{
  "n_experts": 48,
  "balance_bias": true,
  "vocab_size": 22585,
  "beta1": 0.9,
  "steps": 5289
}
Below are experts of layer 6 (counted from 0) of a mixture-of-experts language model. Rows are named router (the router's row for the expert), gate (a neuron's input weights, with its number), up (a neuron's input weights, with its number) and show model dimensions 128-255. Each number is 500 + 50 x the weight over its row's rms, rounded and kept within 0 to 999. Numbers have three digits each.
After each expert's rows: "mostly gets" lists some tokens that are sent to it at least half of the time; "comes after" lists some tokens at least twice as common just before its tokens as in all text. This comes from a sample of Wikipedia text that the model never trained on. Tokens count by the router's weight.

# expert 42
router:447464480483503521535570483535533516537477557547467538516509493458519521520559624560537404491562547611470487464441507518588502455395528495561560467436505472520467474529430471498622434617476593440601460539559489479483470487521537536506384413563507450442558530589525638466546469470449436515526538529555468540436503552544455431514475491538544499538489581513453533510509381392472499485511
gate0:460501461523510482556464533499565383563423507560501545473527421414531545511578533415477508515456520492450525477367611469510524460438497542517586505551422504485301504394415481539443424533481471506462488484433511533497464497544534447533472431497542504518556467454490454515514557430429572532438600482536491493526637486434502473508429466476474424382457523513569471546499481460523526502390
up0:481527458532477481567512591515477474455460479460521505443578590486529554454516619478557434541543474484429508409472456489524466493506480389515597587400576560527516566459465412594543451447457491425496472406456451530533520498548476481577520498436463591501484477515492607536496464527545513553396531464619440522544547516523496436493453428491466495482463439473502513532502502502496459450485
gate1:492580365498428549470486539579478441583468433500502456381553508493524480557566596529470569488496479556524448472542625475577479475505525513436589508553452617564393445558544557491532531511539502440400485458501434457447504519537547586504464413456487587443525421584493485501504515442463533351518570482551459435472469492480491578485467515514553483497489561504458466444520516423500472497464
up1:525492528521506473455454500486554561566570558539457489562474507554439625508485443483526450460497423482527454443472530493500502524547546512525510522418552437559582440571494487460435501511547466507568492509543537497513426454412483426506520589562521432535481645464410631545510511465542470485576413616509553601488463588518550564469501523480471552503600577468537396601496475528481515494488
mostly gets: "University ", "York ", "College ", "Royal ", "National ", "League "
comes after: "the ", "of ", "at ", "New ", "by ", "'"

# expert 23
router:495491426481571545454562527525539551532546492485415501515479423483574561483586638506485407545579528538427406504440530548598508506403495480544531543489545496507499451513495494504682489569520566551511607476512565485454504485552474480484402455530429508409570418561528582509506449514460485508520691501491557537446566525484433499496447421535487472462500551587436494513493468483423557424494
gate0:522518586478429483410580594448455463501454451557529443502466504464522504489502573439493493471544517469504494492441540479402508499573600446463572496398516445492419489452459520597487425504562462469465429466500532530440544621457460474510465400493551478564438473513523531513506477491444513536527485580460474462515523478494530528470433495395409541528486573528491559489476421468486502411414
up0:462542467479510432482432487460538487466489574469549533549481481462380531576527447500548621472523422569557573473468441446531592440459543485453484511543468472495555551553543464494475449479472509576534515432439496497532436480523515593556489494590457476510537597469472538515549545552592545479564460483532530523477458500467480534521664467595495484474552328553534505440532535441556438442510
gate1:385489464443486589554528517518533528450446459508481460568539526455532514519473427483407481531497517489602486493446492482542503445442475445485500409535468555412437457456489407459592487451420605472482447462512539503495524545476461434559451499520459523519480447563560577515532476388475545481415535558455521523457581543482528490477495452551425523522453492606418516507550499482467540470458
up1:462497507531482463494556431583538542455373544507522587484523501540471511434429506523454450495508430643461460459553409459437379556584440535472486494517495428539556420503484553529489477537602499512473552468478469468490427438443462508463551627483552516456465496514483475491447551504448517445562430479480360539507508480523527371521457586420499482457468463426496481514465543409537404480478
mostly gets: "He ", "she ", "She ", "he ", "It ", "\". "
comes after: ".", ". ", ", ", "The ", "|", "=="

# expert 7
router:483488565533488457474557519519477574589520484500455491502509480485540522496527621533480404482522533590414495465512483551581516498342540413555553528508508491433414451495429529444629545619505484411524447469512576534416499494583498495422408428529507465461528533575475608466510446519458523500530579502518456510491500556493416464512458453539500441536391535504445553480477410495503522467501
gate0:631500529511519529443541485624569487455474463492427594489461472417526532456501573471504516484502491455484509445587662456486471496415533538489489456500551522454565456512525499489516449508476589482477517534454573587458473457447489460496531493512556509449549487492498454595537384489425520544593474513488537510493488484484461457540417474467490499501479557528535569476640598465375529529443
up0:411401525458465528409600463569542509483406522513430578489413534518399503463511535578447522550488484518486508423601533497469430524509408529487564537491510520515497504530541403517515429484454562551493480549483600485550527510460550585388553468403546526439583415434467497424530512467410536529590449482428551516499536561481451480538432441502528487503332564512587579524506492476558436490501
gate1:542482480511489472462559502517497527503536553511516490476464511485469362562473502541485563453473450498476512551453393437457526518505546501610516522522506544509502410552622537496472491492590501527504532516476499484526383409423458480457552520473420500466503519463477511400602586551491408426444454562496479450473508581505461499472498536599494507454453480501520576549431481484574455557480
up1:398383459558514486447451527441460382405454431503558413579526510583524498409448450559509536497480469452569433551517530503494433518600507488453575491487523522485537629393522449514469474468494502546504510448497541515479481620510521487541529505433491480465457481509559423572485469445423567560446438543510512558520485487453577477510501534541513594440532518501511571515480530504444514466483
mostly gets: "== ", "=== ", "\". ", "==== ", "|---|---|---|---|---|", "|---|---|---|---|---|---|"
comes after: "\n", "\n\n", ".", "==", "===", "|"

# expert 28
router:537459539488533526421543481548541565596528469490494439422497410501509568461475582511508436473537551535470434528487526557551490470447487488510513545544495457489452467558468541539497418536541567476518523524503525501426451505551471469307350496531474420482543450607507552499441469548496451536553615541522512585539538469400474450445470451505534480484502503495497582466470421482455511520534
gate0:566579421478476504476467520523505456437504521468403491474582508458503527529527452483546471467548495469479384408574514446426580517441465468477525633643467569512547509512568465485527464523588561445541519494570528482526542484540458502534602537564579504528487519465535517527557468534485520527521336533506500455399546425562478521507514520579523507417486494499458499509575749502495544475527
up0:529575601525386555460536574506568439511511487507484469519588488509496535529474456504531549494516593551544456473585505503454509511343423440447498593528397490463453505509515467485438480547585495528497484489531550557484483494475469506336445565495484510477469493523479489530525514537513439570557647576545528466444614495516504437444505466523502504435493435504428524544517394533500574517466
gate1:529545464568539547522512589563464551537586587461509591513521474454583471518453484467538454545403566577436551541494559457538560466538465503537379453476526555456468505499529574549520539472513602496543466507505450426500568454470485490536528470458535572436566527579579501385451477534505448406558509391555446536495512386435457489431489449617563519479503461429543480489460435508530483460470
up1:483455463474479507554523548517558540482472454479492520579520524508464599595597526577500471480464491571549469431555477543433612464466504557509585491485489502531474468517532556476580443479476521472441482514446456533485467503537512511493511569525452459505430518508442487493460502514520479578547523564451481441486522590653456465507453501508550451462495477576472480476471592528522542492522
mostly gets: "trans", "dep", "def", "long", "comp", "sp"
comes after: "the ", "a ", "and ", "to ", "s ", "\""

# expert 10
router:559463500492487528446581503587550539594552523537501426492519427522457559486525568486438477466582499540421494528441515536515444495419533503532552568558482424481440465481508524502537401540497553516543502506524549485500448465547465464331300505520474426438555461565516544468535516525467512497546646536553494505468483491457519454500493454497477415519499520509494565495467419477408507508480
gate0:487555522471476521560482492475534473548442524459414494533499458577544447513471557528573477554435519500489529590473510403505598508456577529563448455429582470409516439571444518509533556583601544456498592531529535523513559531447514505534499521493570507464486526470512515532491483478529507472472418534446530521559504459478411502508559518475540494599557569513414516481579492419528475550562
up0:563466451509461448553479561429511438620531468474485471560405456469424493486524423509493549604458393538470423506454550452425533560512495556560439497503516490533630480518503544557474446512520636523522520567535553530475481506522502489482481478498497569555455408474482599426423491482580530570496474542439474452484441488436499512527486504342504517530551511571427564496493509532451548518512
gate1:505555436540522483475476475571574461559494425472550579539495506512548450529539489507440458507430486441440533490481543452627464606381507509479551575443482541536509529531579404455551565465575586507512465420483550481554400483495548436477407526439483570581436500526581479539558492494457499435579555424564514579498472521512486511481514489488567540518490496446472414438583516495501533527551
up1:623562519520472452505523547476420490504565579438508435561519541552542459565545482552456456428486412489551645504322492564527496553448550457545530471444518481526470525406537519462502412432441471476529394551457495478565489420438467510574492517484487514496531461479623455459405539434424619504471496357522516427434530431580511466511469514475564462550490511495462506456524428502475542527441
mostly gets: "dis", "pre", "comp", "sub", "post", "Arch"
comes after: "the ", "a ", "- ", "and ", "The ", "-"

# expert 38
router:513475539491505550473580469573555532538480512504447507456489468568572518499537578512556385484537554458442483466453507542517523545492542502539573491449444451507496505491423509478637497531493588445531567560536539495435495473581496483458287453521528457462477420591486561465545516546412495452567643541472454455506519469462410454435411514487477447510466541522444552441476420396512499518495
gate0:534472539475582442522487507549442567508530560431485539576555482503434442477552427496575452547543473474480473460519610455555529532527412560419483475569391488551480428568427526604440497519509465472542531503472582464514553497488425457531536431427514480480561385496530470446541452552466485508530471506521572523557461507485627430452534508538487397448509467551579464488476549515502533578501
up0:492463483558477565472511479417450472493422597474457538482461405534521584583495469451466508514476471531550499526403440522369500455454481472567470475467487400470427579471491498521497457466498478590510511566615574480477424577455511534495461389556502495483488454396409449527464570443469620576489511452394542473493563451471551515473486511491504511518430557479570527478487484479505522588414
gate1:569511553483426469578426583482484591520558533483582547452430506414461469458469545373493467472586507546537476665567564452526553484528522549486536552504468512468528514554555544497455492544534459465517512399559380461479568460542450494492442552504513489441581548598566582454528486569488510528457636501489544552458414500508439501540506474534470538437624497511527423545423502515490628496507
up1:551499417495473592589454427497509481501495512579504424444536528451553511497463516550516386432397515522493566496513464518459543458524501476530517387476536646350495563532495592474525517503504531436473535486469498578491502446421581518468482513482488470416501514521494474526533429515433402502554547460518467444596510470580458423499426443512538560543469463486428471410479514504455451517488
mostly gets: "−", "$", "100", "40", ",", "49"
comes after: "| ", ",", "(", "1", ": ", "; "

# expert 31
router:485522493567536508434549455491506543541497477498415548529458494497511548502552607537487375464569536514422486481439536527501495474446574494561596551454477481455465462520489441535667434554450572477525527549468519518450463435550445549462328436570504396519519527624489611509483452497445496432477577565463463606445550494474506425509393483538573457520452500502500554453480464464500455526506
gate0:496493466531531544484458519499434505553530451512473517530509610448428568498468487510491422474554507509524513573522460495524571481432614598420546478551374482527610506462513531469462423505393529479491505509472494575512495521583520554527479553590472572608536466471528435555533387452477462490492522550447404534429489543497483520469491450446547466467493516595442404515499465592453502536458
up0:457494616434466500460532480500425503466468474443511519523444586494503425519505540500523478616456477477451561501453529560524440484463477508488498551490429543391464519521590353534525559494481450545542489473485450567492496454572492572475494451428404542513508428469498581481485495523550497495517541460467481518396481530552530441426533418467458432532564472598420543513455523540486621395557
gate1:539576576588429549443471483462525533501538489475495472513532440461462430499566453504520594529466480530507374509469485565465434510516543484482555662517521589475501436528499510552499474528405481453507510478480496446558448479487501542502408528409498394494449507531499508478425529638536481514517512470556459566497399464502480440500399488537448401564472504499505440515428479571488578486465
up1:530457521494422516503587467524514522434486486607393478554451513446502509568490435471472598486494559499514468525552592444505444534456477490453546463605551503490522539608406485467419445550509509542510524508535559513626471571530454482497435536421524507531512431533497514534406487433497549395435483529620389573483577526426482465496533387473453449584502592449428521489463540447478513492489
mostly gets: "population ", "Population ", "average ", "• ", "district ", "District "
comes after: "\n", "It ", ",", "it ", "- ", "("

# expert 19
router:492516465513479537466496437497476549577509514473417519493497451507548586518513570504510388522494584526359512470472506490552538461352564467548594498550520450465424444460561472478673502545488520388640534459503514470501468560642485479419367383618502527467575484556520540517530525484481440513528696476528477498441511526509430510519466391529456473500485551481425555472478419439485482576504
gate0:661475517510614472542505511457493472609436517467462524486444442501562462451450458594444520414521476527479529459442552503494457513493472494505441534497416658521482463510483549439588548503449515583471454514552588430374529481541531502460498380560515528454452469435432536423566484444491512457457505490402558477448429449544532492531388512585489498577473594485466526430496456445466471540430
up0:561634541459553426549429438452486481574465500451512512474523424441533458450500544529473509504510484541502532538499551485522518511470484479489524477534472677549499537642518441436567533516475565575456443402495558502467460495587551425486496454547501523478387534592435443445582499471584392375472484452474491506535535477486436529476485416560514483540496634458355427532483528441449444524447
gate1:437508471554485477416483529484466529489553509461529522470429437495524420473527520449488321507470492529497506560470505523443473577433594475528528576499484481521501447470483467347553475523570557497506485546499534525529476552511468471429523522532487492432505464472505458588463479469521583503578556486501532447522552515519377423484603448460454539481576466442478517544523473511485399430490
up1:463457515530593418570496456536457526516575493446468514550513632499483532547552474534533523511498566526508487486555494584537368426550508488410519521414476586573589511454489538557519567508519482563538534506484432459426545487431553495609514507391405499470627457502449541442454422490475515556446559517462468582457410544533580565514483578529498503534427513540492480525425503524407564538489
mostly gets: "\n", "Preceded ", "\n  ", "MF ", "FW ", "DF "
comes after: "|", ")", "| ", ".", "==", "\n"

# expert 12
router:539463554525489492507551485521550565514497489494456519492527469448553547530501582576530445484540553575458487459497499564551493470492485464588490536545538497484477487517477415504707463562532524416540668485500531455437444494546463560459396427525530412445525499583467530454498494525459467487549585494549527501458538528441430516500525444522564414503490550549412531503431493398510474460516
gate0:566578556463475488528433535555521526544512529501581509538473540529486548506509460437573558443441519519563529610538502470433581566550451508552474546471547482464434455583500464546507571454441526468655578500500531528443575594416511474403507492539447468456485533490565494477593489584443511376531425475459526484503528472572582482450445567501572520494524506547527543513545403476479506479501
up0:545441526532518490490462518564493437455466482541479531480457526499532479644489464539449543534472497521397583539455434537526539454536471470535486507373485480546424429486538531523523533513490553506550397618515387494475617593517559412516535397488462389445513558482537498435493540430538446425522453558545531551508468543484487605568471524485505567530480420535477460485568400549546498511463
gate1:504511566573468464554472548476468586533517489563550562551515560446407488486436509412398575510497517560448453495575478483558489525513431382544488504439565539590483394582537480536531571538430464498465525493465552523547620603555494466398460497460500530503499541637515468426357544511446443527398586500484468553564444577507506538491461481526502470441408496515517408481491464440533510515504
up1:507514586481477465448480483581415472490450498370536500485486472469479456496512428590541292481546463432608520468508531489497527536483525515420564505448441463405561569458461520484529539442535445491459529500545569504493456528497521546527480507526540515597413473525544399476563449506481472543551530485486575420417524484522503476464569455459526507581486433448414498547509528474565463476546
mostly gets: "His ", "married ", "assistant ", "debut ", "senior ", "his "
comes after: "'", "as ", "of ", "a ", "his ", "and "

# expert 22
router:502472513535512547524545547562539549457573522548466482558537463456566508556565557541484409433458569593464498468503492504548494514446522516560572558488503465476517466515391494517652457578509556458609627467557544484452530477551474534465378413525475355430576453644532557508476456520470447501516518548474465563488536526493465473476505386510453425470463526543475538522534365411543483576526
gate0:577470526481558450451490587483489514510529488492447401494559466443441565531521514460503636451500554601497487456489534529504574508499482505462425428479522542514511525443488445599551577495461512409549566490518486570453563587616487558515468529518459476549512500561472558530469524532468555597470549580494496547528485513494526458539560409555557402425513439508420530522493502420521551498462
up0:491460519552405554528428496446479456473449454491495649511503506425570363466437472514554522500515552407496473530469456483501453547468512562537483437494438473455516556525562508434544516521499508450553437516524530457506557493638490505495475533552503543544589526544429477470515517479561467446549506518504468469569454557425536618456478530566526524514552465471465531529589483486461482509458
gate1:585470463380479479439550406511502494524531464501494480503465552477462549489511531525476532478551533490488431496503484613459503466475545453555500489529497400640477429493526513453442513556447445475478518532481487562415524467437525601487535514540580510477579520503418476528452570419485473456376488528554504484470487554503506470474492481515587410457517559431492428536456517578472501556466
up1:543459366502506510531431455549512433488618473456538421512485499509539499588459483431570451495473409449490590413533515508413458589519483487425438574499489517472444545493500548586493461496514497488430448519432555537402441539511508404497465552496448488580438596530536391549533516485411560402445506434563478557513439482531434458578418450486417554518536450502468459510553473496498529478562
mostly gets: "In ", "during ", "June ", "October ", "until ", "November "
comes after: "in ", ". ", "In ", "at ", "on ", "\n\n"

# expert 29
router:493500427550486552504470440489470505458579596527447477526527432419629556535497646507494400527550513516396515555482519516495508496416553478506533457490520460488452510492474468511630440604527561449587533486531440547435489507556550482471303469551513384450528487589490604480448499457448516484499601468473476515476591458461397468499462442470576501419447468486488567451483457393485554553509
gate0:535442446528603442522478545546548537513522446489479487510540474415545525516537540482491532499427438502444462468454553518497597488387588479545414514520429551431582448453549509532500450452514576445598522494575418510460449437526511480468489437540472506515422471588504449442540532552546481429474458499472460421564455500528426449351493564513494553529488488548538607471562446530402512453488
up0:502508467449442482482501568509494526480479480573469467483516515523457507515511534525543383476493419432521438502563424505499517500486384396567551568467473560511524500466560526480547468425542473472486524504550447574430455513379495464469509587462575473512488501482564624479550623545518455525492433550501463452467468424583518499558447539578513527430494425563565492502452518471490488471528
gate1:464536475444479507527460487516504492438523506589481548470456551421489479488462556459518450461554480629517463589423516528488599409410532530584563523411486402485480541431522387470571486465488505475512505575479490555555431513489468535489463519440536446532511565629452511450448551575484502426509517493563375490447524410522420400524544439505510525506581509504488603504595588467532509446487
up1:438470471481471571552491404527556454485515542529447466550451528412451474457482484466573486442576425502538524534429554523409533507534449441581506494443531435488504561407465401439533488415555455527505433457479539520514389510401434437500499510429518483552488531567477481506423498554485527522524512432540434518442523462502422488550577564443555577466528440526565534555476589473530421479514
mostly gets: "% ", "Total ", "Votes ", "Candidate ", "Win ", " "
comes after: "| ", ".", "|", "; ", "–", "0"

# expert 5
router:534488480537527528551602478543563522485533495550429451503520526492500529493550603510490400558520488498454469468383494551560536535440545484554567427475505449474459426470484490499714458570443588371596514491437531527444502499554521515400362393549547379465564473619500512519417494529463499543509570477530503533473512516424428414495448417518450416517441488499488569444525431462531504586467
gate0:458445522504562449466461535573466447496525508515452555543446531566479610527419601604567482535479504492543524476415513446437429483486475469414444501417422504526511486444520511490532502502449497447521501462519466534518602538577429514589480505516403353539461443435453504420552520498451576560482468486415509453538577475564553462516509465472439510519571537473466460565437504506429509490488
up0:457512524524475429460526563566611502526537529561509544496541467389494483467492485482537440544425486469342465489519592507453506557467493532493418494520542450424477438473467529548516467484469617553459521493552500509558492449507497479500514507491558457650531467488469475624491488492494410517560436603524490538577578527527450544514518411487541538506428449459385542444553535454509461503519
gate1:520512425503551507474505508538463542448510542509490507520539461532502441629410518443507514458495499543445505518433513477435491571410573460511621484524444487473577542502430523486477503566459495564509445571535514560542480540618529523539472488534488478518558467607522469484605510372506576496488551567494480478474555502548445438499448454432558549423553409479479448561526449424533578469485
up1:459441428542445527471398474495426412483490513528558486604399464429435486508551533532484516473441497507555622461581479474534506462556472519377512457498531511450563576487470480472477501477530585508496487420520426558504524515473418524537527473422431509466393444520544451443378500578454495551538443494521547612458563483511458513549544459486465554497425509526422509539410510476458464528623
mostly gets: "along ", ")}, ", "Aug ", "During ", "Following ", "^{("
comes after: ", ", "–", "1 ", "one ", "0 ", "th "

# expert 9
router:538498460487500537456580484588518488519508534523469511451522415476566511450525588513512396470561513504362484441452504495547483508545514529523535474562519462515455486575463439523746543628493523412555385494521541473462467450571477482509323462486454396478514480564558600528479419497507487465547580541499495519457511458534473475472505432491467475485499524557491522439487503417497544491558
gate0:565490449476471433498546523493597499534474549490567492568523517469572564547449525432506576514512478486524495474458504444546529498509495426438475485538510456542431588398494573613601482449444502506513505479493399486620538598432537481428460487488497473488514459522577438437498537544541498485467493529516494481460437460450511447515488511610509417486485383482552568485455468441502566472500
up0:506514471518503467562520466488483513490528387564440414552447593582469441427528510531461433475560538431549575540467414485501528494475508570501528423536487513414532475569521456587458510453468568463427518494435585544566579405462555442455462525495545502529410503483477462510566553560483469354548529521436406451475420546499494579516432519424488534498420520505490507513491490521559535538514
gate1:510448544485482442411600473588474545429600490507517484458427550499438537526588461483583492458463537436517437530563496541586489473465375501488498434440563500538489443519444488511499442579507500549479506493549556446444556436448532482584507523519593483463570460583572538508540422555420440555550509453582580527540562451497420471536439571481504480563513451523499483545515561461472494480461
up1:551528435483562526460415511496443441493468536500530505540495454477477397511447555514540386556391447499594538582461467517498597574508518361578493524415420538508539528466529489444448452441582420514503547592474484596493438568520539457572477467541539568533491537534493468488577642490513508439495490495526434576416438466433508509483498497513516389499445466466525555488490481418473496431490
mostly gets: "—; ", "%; ", "ably ", "largely ", "ally ", "almost "
comes after: " ", "0 ", ") ", "1 ", "2 ", "— "

# expert 17
router:534483515423470477489551466525507559526526515541466544482490461437545574524531539479552386533555530488455446442506507562515496490471505493490514543545536462547466446471472480584604512570463549489504506507527518481490546427598424516430400405598434436490589532543450556520426545485482413518493626583499452573433586521492445523458433419502417422530474588524470544454451507468520531479577
gate0:438444512549544409514492468533503472419523483461508512494525498536444521574446451581473543508535565487497518523387493478365483523510489580501560567542488416511528462450561523463509456498491469449564542462437498498559460553560548529493449457400473526538498579524500520466463532501433571486471561535533416443546484456425471516469443488514524622393405442578488594476431408584487494457570
up0:478529471533550529434552382499510540540474485505518581516434507560368582516524535483505477497492537594481494574609420445432482463476498559547478491460453483496448538472548550387604500471575610461446542427549549405489456556520488489493500501488561566480447451514474526362477541485484445508521453489538536621374500460586557397490459588534566539580510518547551513485410425535411424490469
gate1:511405493468501512507530482594493475587580493414510472491463519541498431499431546492495540499518512463458581465499469403508531546437580557597473515439485516508554408397555463501476480416522608499523485548514424426468537528459535524506470446487454407403483486489549519568596545438494507536614524444546510499456484524484458586502490443427452484514576490543477596451509487473384485489526
up1:549497495523465480561500511466532460530577494400555448476507462589422452438525537485476553503454543486652561504579495517546489499465651499443478427554515534475530412573557461520471523410410573476469617491513519447518502542511515398472506563537399475455523441458430383544421554563489496521493476455561512555498473524569386511453458512507483496499517508589436434484478498446487526549571
mostly gets: "located ", "moved ", "worked ", "went ", "brought ", "built "
comes after: "was ", ", ", ". ", "and ", "he ", "is "

# expert 20
router:473472470534493519472536487530444555504539520460470539483556473462545578455440499485505287453540521513323506472531499498591484468475557501551527553472582446490444491532517458555595462491472532358609591524498500481443406484554470497519356427541512484449540495541502582515519483519503469544521639553521491505480546452495472492488498446500548443473417516488425498500530381343510514503473
gate0:471499536553544540415520416509518500521526472485531416485517485491533486461572481507465532446489546545494403386507481472562541497502557456599550529456500463539490459483377526506565535571518463534472541543538550485457540523530501562457481445579413471424507529514581619539476427511394463492503558444524434529431493531485581380486517493534430476481429512566527546489521441498543478625584
up0:487568475440520460448513513540499473473518491474555477470515544507463416485465482470463529511412593524429451457650441445579581402488513507540549518380519435460472529421445474581531536543422444412573500495552480522530503511478420561543496480559473521408529500493613566597565500553444461511536498452582533432476442480520529423460540572534559550469475478518560493540551487423497480518559
gate1:426427555549485476543541519375546514533454408482456538525546457511491502421516497475560602532501540493418415299418459464459499525504562482466604548479465485573490503410489565547525422515512602466547501420504564506414507553507478410461473462567553427482453471534423481515506445516522562499513501490530427434391510522488521438522628494485454495522450398471423559490509541460591461589524
up1:458438536445488508586578580420514560469471508423522454523458499592381482500466441494495487576523511470492432454456420448481517549567482439578493475517518497484526477535583539483444515440554598548556543485431607523566579571537393516477527474464511500544451485466465466566502469445494519493519549462569477514406455525505524372515494474499446535407456529477535492537543455496535457497525
mostly gets: "two ", "10 ", "1 ", "0 ", "4 ", "3 "
comes after: "| ", ".", "–", "201", "200", ","

# expert 0
router:506470427480502532524526429593529528497525569593475495437534416482539578494572586496544444478572516558442487458415466519586490483477573498546527494528503501539412490513416478524644418522476525411602516500484491485469492486583552480464356429516488433475541433605552612502497499476492509474512597498531488555420536488471432525450414401541533450451472544453447562388457539434447543493482
gate0:517479587562539497456440494495571424448505490614503592562484561446522405446494569556473520515557502520462596568513509494573554514528519499477560531454396501592491536435463520454523556489474490527496466487584461578380486540416429416453454455496493521462513569530409466595467520469457502599449482541514498598473477463466473603532513571538577436583502478528603682544542435431425518480512
up0:435460539454492478540497446487523473409497485519503492488523564508593511523415461441506578424506512522519573518463578455562618543525459535521512480498429516566506591487427585540442501458566428556425460546517489434422517495483436375564542431440526457548490502508478562512427535419575586484419401547497498516457503538487540525507436536463504453590526505521627685483537541522419617508515
gate1:449437455543556478487597565468559491479520499547496560530483635440468496572617450474400494543448467491497516485445412537487436474550469457516476510519388597467446397392492446490516524626427550512402474550460482587392519521424433511528457444525548497449534466503532519551497408497400494471538587499453488491475530603452502567570460565605507548453453513504454476572485471528499493515420
up1:491570548535488481433490483533464428590585462447421627571442465584459477440528516435524394494518512479531418503529542468453456546451497554502518493463621457524525463500538532458474419422497391525474540420495543505511439413478542494404482602509534419502527497371556511427528470490454460617531521561464480505548577454485553558393556431550471485508460543522556479484479502596567493503485
mostly gets: "family ", "Candidate ", "company ", "director ", "member ", "coach "
comes after: "| ", "the ", "The ", "a ", "his ", "s "

# expert 27
router:522439473526535538473553485522526533520503552493426479470523520436543528494560644552530407468526539546468441469491532564558523435491575457550555538562455464523517477508473476490612460576520583404564496544496529469453449483543442518463415452542444344495539488531552595523531460533451469444561609543587470545441498507442492491517489431513502426548486533537460572475501547398463502555433
gate0:547460487545485464491498464495505486536540464554499449493442542523506471563621519509467455491566533586495436544512423499410459492566522489463430585493559546415575506586496409513495593507395527388584464532475446448557518550566475509540448450465379442544398488489482493460461486464532483502642599519544480556473509543567458452504574502395487458472497488425474521478438409520577437415518
up0:499540501462468523544516411424464487425580511455599512514455467545492419478461402475576523536463524609556527446561563529546517452505511568485491479481497535595487419420536596531537484466600542525469582484442602475461511509556514510385494531501538432550524550520513546488541519469531431508421502475535495506455553581606479564540429481494554499523546491495466462444592482506540511574490
gate1:512407528569518494385596527532474527565470527549491564489473531453516574402585439487463366527423430495472539523435476478576479529537444556488533473444465491472529474480564554442490458605478590551425489548536552477527549501573567540468483525514459380511449505450461513439552495444417488431495500572509455453459537467443503442514532514607451464480418477432549502503433445546507462365463
up1:512499535549473495424571578492478543501481606447509546442351502439500505437559592517484426542476452457522498593496514437494548546471413523442602448421607567469510536478493547488520480570543538489477495572497551509393480592547500466488466551494465481517442450546529521433521503454496555453391497529537441596458517400434447441563550493545552552455478438494585534459454486519448530512469
mostly gets: "local ", "different ", "major ", "large ", "various ", "similar "
comes after: "a ", "the ", "-", "and ", "an ", "with "

# expert 46
router:479510462529536448466583508515519489542431431537428510471480495469563527451532499548495386476558543437445462495521519573576500485478609454527591506529533503487512430456503469494571356504485549386553511464497560487404482526552500446465298471508596467454516450536479565466447472537490482496570597526565470515513500501358467519506448492515516449536429589526439555441458415407559502531467
gate0:444440464573428545478491582464408508532488545500564513549538486535505535490477490565467587494409527548545499492454505458480481509511549513417563509430482522473574546524426563542471553578394560512430506415493493430528511451597493539511447475484553486528410441507484588434569446585491463407545605534437472504497511492446454535508488562520505610493483476542490517415529555505528539600462
up0:575446495509473493616563545427493392446483490471527549537434444482563506486450546614455413606487493471479496563355530499482561599504542534483436435455413573469458540478465504418552463529475441505558531571426450553568512436545406523521419405487497483481457513529454514447509469407522517545520570494492505518538543545459500508522438423499461429457528484381521525493480481472520601486457
gate1:570338516541473533482482487585455593465513457489457494402534510457472459480512514507493452583427468465532494575455454386518455582360470531450513517456417448499455507419496508473505533542548501522478547529502519415505512494429590485482427493497481406485453501565556463558516522583527512565519583472531469536383447447557572465497471506499465431451493470522592430477430491541467463568465
up1:490467548564493527545490575532430607511480424499459472553543524426452417473466470473478451569517533477537556495390461409573558527459523616502551457488464470469492480435473486467508543434492542509519492475516460422512445446433528452503520541439558499506419344515535419517494544588534576620502486433500511473380475431479520474498529570536508435433503465525494458536467495517509512591500
mostly gets: "201", "202", "198", "200", "196", "199"
comes after: "in ", "(", "–", "In ", ", ", "2"

# expert 1
router:481448499499521511459558471473538579547486517555453505448511442444585610508555564487531505481547531544436513477462487527576535535321536574570516474537512434487453522550397483545590517550532575558514535528532572532402517518507483535373344399513466444424554502592441511450484487506454453534499611558501522540469519496508473497508451372575514427484455487505433587409452409407512519499502
gate0:528550441433534536531455487631540504395436512512551540482465495558458499493521553545450457499507554500424429512535393527460592542398551530544578481430419604509496522410542572477509503529521560507507466413447524451493508466479512570547480502499527487445549565606515437459501548512521570425482451494488418467514544527467398531395502459463586511527445526496447448481503459546506413456452
up0:478508429494565548501450458564534527447402495463533511508348508522455636399469553499597522431505531511519547481477372524494531553466578502491531555493478559524505574509529500457476481523430542526545460527534517355587483578456494522559492427520502534511536518500379447432407543433504521475511513463595406565499527482391438525486435461489560508656491502476526484494534446576511496516571
gate1:615539468576520408510496550562486404577510573580528487543550444438518551589470500495619489464442439591390413577589517476453521487418584594579589466442485462545524444502531556557503546479483528488581521475493474489462462504501521465399428522513483484549433488536523511439502510539560548454555514481480491554469508540561418510563515601475564555453489403458497458556495467385532461546548
up1:473526493450463483589469458444566516444515537529422491495518454564458625497532554534394498516485512568502489519528600442380584556578546479553573488484511559448481457601407438478460486548483521500522453557497522480452444555501487418546501525364504467548517481442513537525456506428528470507525484491554437546457456633504602513589502554538478514500483451572469492548503542562434459450450
mostly gets: "Ol", "Car", "Sam", "Bhut", "Thor", "Nik"
comes after: "| ", ", ", "- ", "of ", ": ", "and "